Weights of a small mixture-of-experts language model, trained from scratch on English Wikipedia.
Training: 763M tokens, 5143 steps.
Below are experts of layer 2 (counted from 0) of a mixture-of-experts language model. Rows are named router (the router's row for the expert), up (a neuron's input weights, with its number), down (a neuron's output weights, with its number) and show model dimensions 0-255. Each number is 128 + 24 x the weight over its row's rms, rounded and kept within 0 to 255. Numbers have three digits each.
After each expert's rows: a language model's description of what the expert responds to; "mostly gets" lists some tokens that are sent to it at least half of the time. This comes from a sample of Wikipedia text that the model never trained on.

# expert 24
router:109091127175120158140100157120136119119168157096126099119152173102149105105092109141117141153141131111101124119118152119129123168061158112162118128114157113140092141128165140144163084175086079104148124136150109111128156138127174074095126101116146108130145117157073129101115133151096162161149134147123137104145116112124141127109071067145119100130133143134142147090101117108131131103125174104144135099148139106139134168135109138118113104132141121115078104113081140142135152107149160119082135107142109107160133149149088124103133127125068132157092149167112134137108157148112143113144129105136171164096099135154136148135156149120128131132134134111139127123118113095132155117116136137133148156179103108146105112132117150092132120124147121145151127081101063155099156138122069
up2:157158109149084137149157151131153102151129124129121142160153127116127170170140133103110132147137119117126128089139143116189036121132154123156141133130111144125116158142112126105123169131157132139157159126109130059151152120134143114101125097111131107152114131128081152134098142143145162166132114084148124154111111125143148101148118134064178126068184123135113085089159123114076140136130109128115140157139129117145131160157126109147109127129137046146073136122120115148141152154139145163119134111137138130117165095155144127117089143110144122098122127124149130115122139121151148123129132132114144129139144156138100134118111113134097132140133164124167158065173136087133067132140102170115117141126092123149166127102120119145128122137110115112090111139198109130116105134140155
down2:149095084105117126145124134111152144172106134112147122117140101117137145107127166126161155134110107112101058090133111105106143050097165106143135139118108121140145112102087131118125123150082157133097134103129105193126159098126130135101169140093106157110152139149117114143119165129128128138164102134148105115118089074136131148123149140135098190064133115145122113110122135090097088123103146143153124123135127113116131141114136160127144106122146084130097106111139128182119152160121100115122151133126148120125132137151147156124124125139129097153150185133139136156064127195119096155097148164125164136108120106124089134112091108137169141144123152152135134137080135136134148138140182155138146168138133161151099143169146097130109093128095164100106128121152111115104134119107119
Past participles. Past-tense and participle endings and verbs after was, were or been, like inducted, promulgated, released, known, won, made.
mostly gets: "ed", "ated", " known", " won", " released", "ted"

# expert 23
router:119142101177115125139106140095132137138136182076137137121159126129135125120111149156139139161152116096139129105077141175135097147134159137135128122129178129155154138111143133147150134132145097134161123135139114091149135112175141104103113070126164142144119126151051129110110149175129139128105131112137110114081106111126115127076137109133121113104114144111134131090166113087159103144149151144152129109155174102116103156131102128122116131145108159159078102131084142110146134114142113129110173119149130080182127078102127137069177102111079149125108174132138145150163147106123120119132128139179143160136109143137132155143141138110146098122153080085170114100159124103092107128115176136128152150144107129113107104135106143102142122133128130158161141120124088148110171144148103
up2:122145098092081103103119134104139156115149124114148152105115143109167107184148154149132134155130109173136163150127131140108151116142081124131178117129153131124168128136142117127122110102068124108163120118106116103079168154076137154144133105117114099139135098116120179125133087137148076116100131140104126094132125099135116118129132143097155125113114105136114099128120096124127145117140111126110154111158086058121120079147138110118127141113073127154121091170132105128128104096086162133157120152078117105154158118077123131140117159120088095117143114072076150173120131166113103074134135105141098107153108167102129143098175107102139105137132113130124144121117112122160136169087145132132120150127133117082149103110161123142137133098105125140136155101144136144127123093109107
down2:097090089109126121124128122099141139118128083111110131127105123144159130108096080108118124129161116144096097166141114133160106148148150156167181131128111128139127168113163148156097137149112086147111133127124138151091173149158079125123167133153098141152127112089141081157094124144154156118114102100123111130133089148126141114134151133185133142126093085117109140126120091146119135128117132077111116079150146166082187117091109143121138165096130136092126125179120083134123106135136108147109143154144111086128159136112109168136135116103095084135133130143118137087085141120120106120151129096090136100127140124113130115126136078124163129155128167147108103131123123107140131123109093101134118158130178093162127107146177118169123180074139112096139136129114100134125092136137096
Space before numbers. Bare space tokens after a colon, pipe or comma that precede numbers in tables and infoboxes, e.g. Total: 238, Population: 12,734.
mostly gets: " Result", " ", " Position", " females", "emic"

# expert 54
router:166093110162130150166128178122117128119149137093144100113132141092165084094123095104114141154165111122118131137118150097159103103101178138119125108126117141140110160069149123167144109156088048141146123114153120150166121147113168081135111076130147144115142132139075133111126144153125140117081136116155124096081128129092094120089103140121136125104128146100148098104177146072140115108132166107150143105112144119118145141129102109109120129134154175155060094157129147163150125110125150084092168099119082115147122154149137168084142101137125136137111140149104145137119155131110120170120147100150153165145127118131135112119116140122137107123125124109122124103128109107126130120097154111103124163158142111145130134096151104133105089103116097115166142105162115149111104118115154
up9:153152099133127164152117097099121065155140102155125123110123137153117099099117134120165111132147149156132144109103117127100097150101124117159152104122160088122134130145122132118128129082135144150139086147118159121086091100112091138131144141168126153099139140119132120087071149151101117130189132107134179106142090145125096127165114175136100116158166151126125141102160142115125150111158101135099139108167150153151141133140127137096186171132097160133145119100156112122165110127101162096120152113090126164121117129135113098142082162155142137149133106136188140138098157106108124165101138101130117115103119107141111153132121159091164138078126099117135121120148144148100107130123074123110144167117091105125115139100119163115162103145118157128117082103125162125196123134149130
down9:094132149119109117112068138109102140136125090130120157129118101114137096178130149070163117147108120106112122139171102163076157107136095151143142148114127147133102109130114150131139155121139143148111130141123140140130154123156121117131167114100138130103162144108127103142158150107142185148150100118095176080140099084086101117159126119142147123128097135154091130100099105082145133139098081113131109144131109080144125104176171083129108135120157138121099114128116132109141080140095160103147102151147115121125098135113118108121130144135106132132121122112151114168104127150187129092105145149089146112094137132108121130154125086086150131131149117098095126121144085189063147132128176121148127157097119115103100124147144113124118109137098119108072151129126113151143136161133183
Inflectional word endings. Suffixes completing verbs and nouns, like -ing, -s, -es, -ed, -izing, -ure, as in Responding, arguing, ensure, plus particles out and up.
mostly gets: " out", "iting", "izing", "ending", " up", "ends"

# expert 43
router:143149113157111191136105165094137094153128144111123115102134088104175083145128141181125118161138087073122153142074117111145125114117181148111148144103164091120118124124160138119125140149144094110155136128130124136136134131152135136092115134130163150112130118148097091108102134115147131114104150089158133108142098106119112128146129121147141145159105146101159107111117129087121115117129129106124129101118101105112105120132100097154135073164150156134100125154088157127167152166130141099152144111135138167131096112136137127101119098112117169183081144148109147171147113118124113137148117101129141173138155163135115121132132153076123108093117107107201140116126105109086119090112151138124133144135111102091144103082142147090145087093145101114139104107156095183132126092155119
up0:084133116177117092119084130143094153148081091125130099109131131096143097094117133101090127135150171132148137081074108121137110119109104146155146175132159142136096106161110148134149133126163099182125116096116076160141133117095194145106074083118123142145130132101122111148118094117152136116109124129159151105126098124131113125154124119082124163149135121131098165098117183120146089148126120159130127144124082115130130131170140112131119087106140131110120151137129135111102138108144114161102139153121174104136103141073144114124167118118171094119102123128150105100135138126114146137111099132129145076143108151143136139128138085143115146136084106166114104107135131117114097116096127074134076129153171120153103100154122130135128118113151136161107150159104103122078113109125095
down0:115126097145161130116117123179117138130104136169111144113108121090132113144166144112127170097120154120142158150137157141155143101100179166116149116129110113122140130169109137118103139169151168155144102150071126157110160106140166130140099134094107111144125135150116133105100074100144141141159132136157140130155124136115145141109141107158158159065102127126110129098137084134111142105170115134114105140105168145094088140181138138126130111092138103096159146125116123114120179155151118141133150127112117095100097107148119148161108133090170124131127108157136112103155119116131082158111110119140103126147123163104087111154135120106164120129187099118113146174121174101169150114153101119122115154070128126146133117135111159106163137148177108084106131144090157113110128075140142
Pieces is, im, um. Word-internal pieces is, im, um, om and iz: Himself, Misplaced, acquisition, climax, racism, plus some table spaces and separators.
mostly gets: "is", "im", "um", "om", "iz", " em"

# expert 40
router:147145128196108141161122129105103109133131133064151124100133119097157112175147109123114097133182109092141141118119127148147120141140152126147129120117153118142105112116146118114153123119084088172141162106137135135135126143153150087164129106133165136092135139121084130080067153147155120089089168099112128132119104130092077120125103079129112099100153150119144098124139097045123083115116132117115152132159102148137109138146099115146132112154147149103087123134120147113193134119134145115157168123128076126183123110130103107109166143155099148172116155142096127165163139125136114150135093127154123139116116144128135106116143140102133156132108103129154106156138130076154132138096155118095146132154163099157147119119145127158095129131140138168164110113126108162148131143108139
up1:151114168128130117162101142109168121096130089161134106141040113130115138101108114134174134122126134105088128104118148121119118096145134120117116120133126092135135107143119144125131114121117183116109124143101112126112109095121086162171120126102084158145129147094112089148130110104148103119143112124123111118138082141093114105118138130106137126119102098102163111095166150137122123110119131100154120168203168119092127121143136097155130119106142178125179131110139170143128104119125129155168109129113134153162108139110190156156126116092121186158143177129125128122122146124132116069088109160101141136095137146092110122095092135111121141125118143116138166088098124117134143143072109108119132111095096159141088138148097132098114098120103168108145117099146171149097153118140133
down1:123111124134129102148082107161139140124120167103108119080082145114162151067113133124111105089111113158137074141092081124147145123110156137164134121101113060144103072150159121145114090175134113113117131118121090055142130112075119103113110109141075095126095142106127154098097113155099152116116142149149106109102104105117136130144099102125109128097156149123106114137120124147152085123093103159120134148108138151133104103115185159083113140146133118121115136107139137171139142122116117152117167121104115136110161105146127116114102147122135119126130123100076117108151148135130159138133142131109156142156148110182106180141118102159102110119095125174140106136124111166111146152140069146117150127143129157146088140108148121114139124139133141104090116152147152142144096128163156
Dashes between numbers. En dashes, slashes, plus or minus signs and spaces between numbers, as in year ranges 1977–2006, scores 25–6, and superscripts.
mostly gets: "–", "/", " −", " +", "^{", "_{"

# expert 22
router:154097109148088123185082136141134114134142152125116153130143137105175127120113118140138135151167075103132159111097132121165140096100154164131143129099130122128145162116166091130142090180125080130188153135131121123162123161154147115096135111145153139106131133158099141125077144120130140151067148123128135111111126085109113086116136093124103096090124152078172138142141109097156117108103133122148107124174162099127107142102064133155137110127139146127116139107103114126138117101162131100132170122162127104155122117114110179093124110131065153142127140148115114153153129114143126142148138093120140163143138145149144144115122141134178107118165147118140111160128096116137097109123138126134179156153120130126115106094130094125109133129132111135155177080140101200131168116141125
up1:166122133170161170140130150152120150159093081089145115158098116113124125148144111087153101092170121077096129148115123123091124132077112166105114148079082119147154121122095095112113106134101128095151142143125068112122162138125100130121133128127128164156152115126176141111158099116106158154170137148156171092102145128112116094162083111080142127150117131108131136146127148075119091131112126137115129096130160149084123112143143152129110122156165130133137166126131127125091155142113129150106154206136100120147126108121151160121123113141139139110169079102115162113101141089155092158120143107161114134113102138097146114126146124133134146098115149149128100159168162116123181145137151138103146137137158130097117090084101116087122113143122123153110141141122136153120130128160116
down1:089125082107135119142125145101153128177118145190135144151062136097120129122129150150116112123111071112137093104123118132108129171125106102084112187091123093101111084137108105108086141123131130132136127118096141110132153127074122177102081118108132163180098107120125123140139124100137145124143126110170133104104134111134137068141120113083100103145075167144127121125127138135140084125110136148090106118133158120109156147158140136103106146138184149117152135113128119138087133115150120165167159119130112097152124106155122151108098137149113182149146161131156111130134141128126130129141111185136112132114144106167138118160151120144109163153143158142147111188156132107140127095166135097124155172140138121095131086149148116153135092091117107111130154128136154090128112117110137
Definite article "the". The word "the", and sometimes possessives like his, its, their, right after prepositions such as of, in, to.
mostly gets: " the", " The", "The", "the", " his", " Their"

# expert 33
router:143124142109115124136112136131148121135170176072105108091154172113161134136129126137104129160197128111110144132114145140144122149107134166135147123141152135146168123122139110159152109125104105152139089143129118133140153175108130109140120102142155113147131167146087126109085132175175154130111144081168127092146137089109094092091127134107152116112152131091166092173130137103106125124126139116180160109156133093107118148140112126160106094123099129114076120121107132167145085109111165094163147118150113151145061118128110134120134133106118145134066124130115095166145148106139149125129124103128161129123108162159146114153122139106102129139106074102136105114128119085134099108108132106128144159123102125136125100097131119152124093088116124111141136083169090191122147132124084
up0:105109141174155112121132128134130102124107142105151138129136152138119118163126130105150163126095085101065105103090149086163169109131151128114123135122140130088159123122178108149189122167099155141116135152073136153138105103131159182111077082144151107158159129184119120114116078133110147132164166108124155139110129112146131178161140124118142097147130121113124132099080115117154128115115107129121089183124092132108125137145121117118136169124159134130124077188112138133114126160147127076141125127087094147124140144084143130164113116087116113143105122100160119106142117106148153172125147124134122117124116166112120129123124119165116096150088118141105133101143115096128097104148104176131115109119108094123159116179123136136169138092138142108114142098111112113127125087140107
down0:103178130143099119101148160127071179127141163098093149106085132086109116183110121136102131148141124122133141144133040122119109103115096150128129151130114141125183146078125137141123130167131104111161115146110144150105124125106121136184124120112109150070126131111110155093148114129110096128144127142119122071143154116159120113133174161115139106144107135115089128128130087125145157136128143125140149149162167123131120155144142137090105170133088105143092179104084124130128104113160132114134140093104180105121134089146159115162150107138108095126114151162176107102140101088094137127158107113105102096146112156098138128125148134135137157168124143138102140085119122155153094134105121124111134091137120155116136135098158137118196126150119137142134134098143129119116119127081125
Second-syllable word pieces. Word pieces right after an opening consonant, in names and ordinary words: p-ran-k, d-ran-k, ref-us-es, N-ish-ikori, Vel-en-je.
mostly gets: "ran", "ubl", "us", "lish", "arri", "ri"

# expert 37
router:135151096134106167140087132120130101106127117081110147065111134143169126111126136144140166139132078075122193133100129154133100106129164148091153136130136097116113150105135110138196128185112086167162142130137094130146114133124131109157113104120156143095109130115110125107120155130118135133090121114154128123129099119121076152084110106141127123125116131097151138134114095101124138084105156086132174101151151117120151153075117133127129096137143139154120118135135165116159133107144116090119153118136147149158106103137081141089165138136141132099103155166107147179140121142108141133119148135172148147161084144121146133153117145123136089131158080080182109148144119114136140149097145122130168144135152124104137118119114129129148104165121113130158138085144071127129186142136107
up0:165115100117139137156117156173118177144121086123097144100159109094150168087105161171163144102117093140150146116110166155107126134142142127090109139163123148172138088095124115119178155165167097131109134163135132115137111145161153158128114127138134144117158099134108109120183121107120139140123122123130159190123092065136127128115124146116102160107104183134151149088135105130144156106107122151125126103137095085103117105119120109152139099116116149127123159127116141116093111075096148155088195150148125152165104134133093152107125087132180119134110168168124161096127115134115147100133104134146159115121164135116122167102117139132123175122128180106132131138120119121140107136102121141106105105137132136133103070110135132101121104114128114128132118083097131140163148116152106
down0:118117143139144078104072127161119120106141120109138118156164146144109135151180117143147134139166100115130124156113101159096157132113125128167154121153143184141182124136110140112107122128159126120091101126140141137085143117111168137135147127150125154154138109124134167126106131121135138135174129134128148154160113150109159144105145127133122143178176131139105118156131159142118129113142140109123099153143089161101131125154121089169139129165107158123134157113116164140144140160138135123162108136137106119103192111147169168137149126113127130143114145151144149138080119080176127102129158150089119140142077080155139143147113124134176134155095132141107093157111149147158083140153115153100058114123107151109193140151153164077146151104084131107122112153132165114132135120130091
Mid-word syllable pieces. Inner syllable pieces of longer words, including species and place names and technical terms: di-oc-eses, Chlor-ops-is, cardi-ov-ascular, Kir-gh-iz.
mostly gets: "omin", " Species", "oc", "gn", "wh", "iol"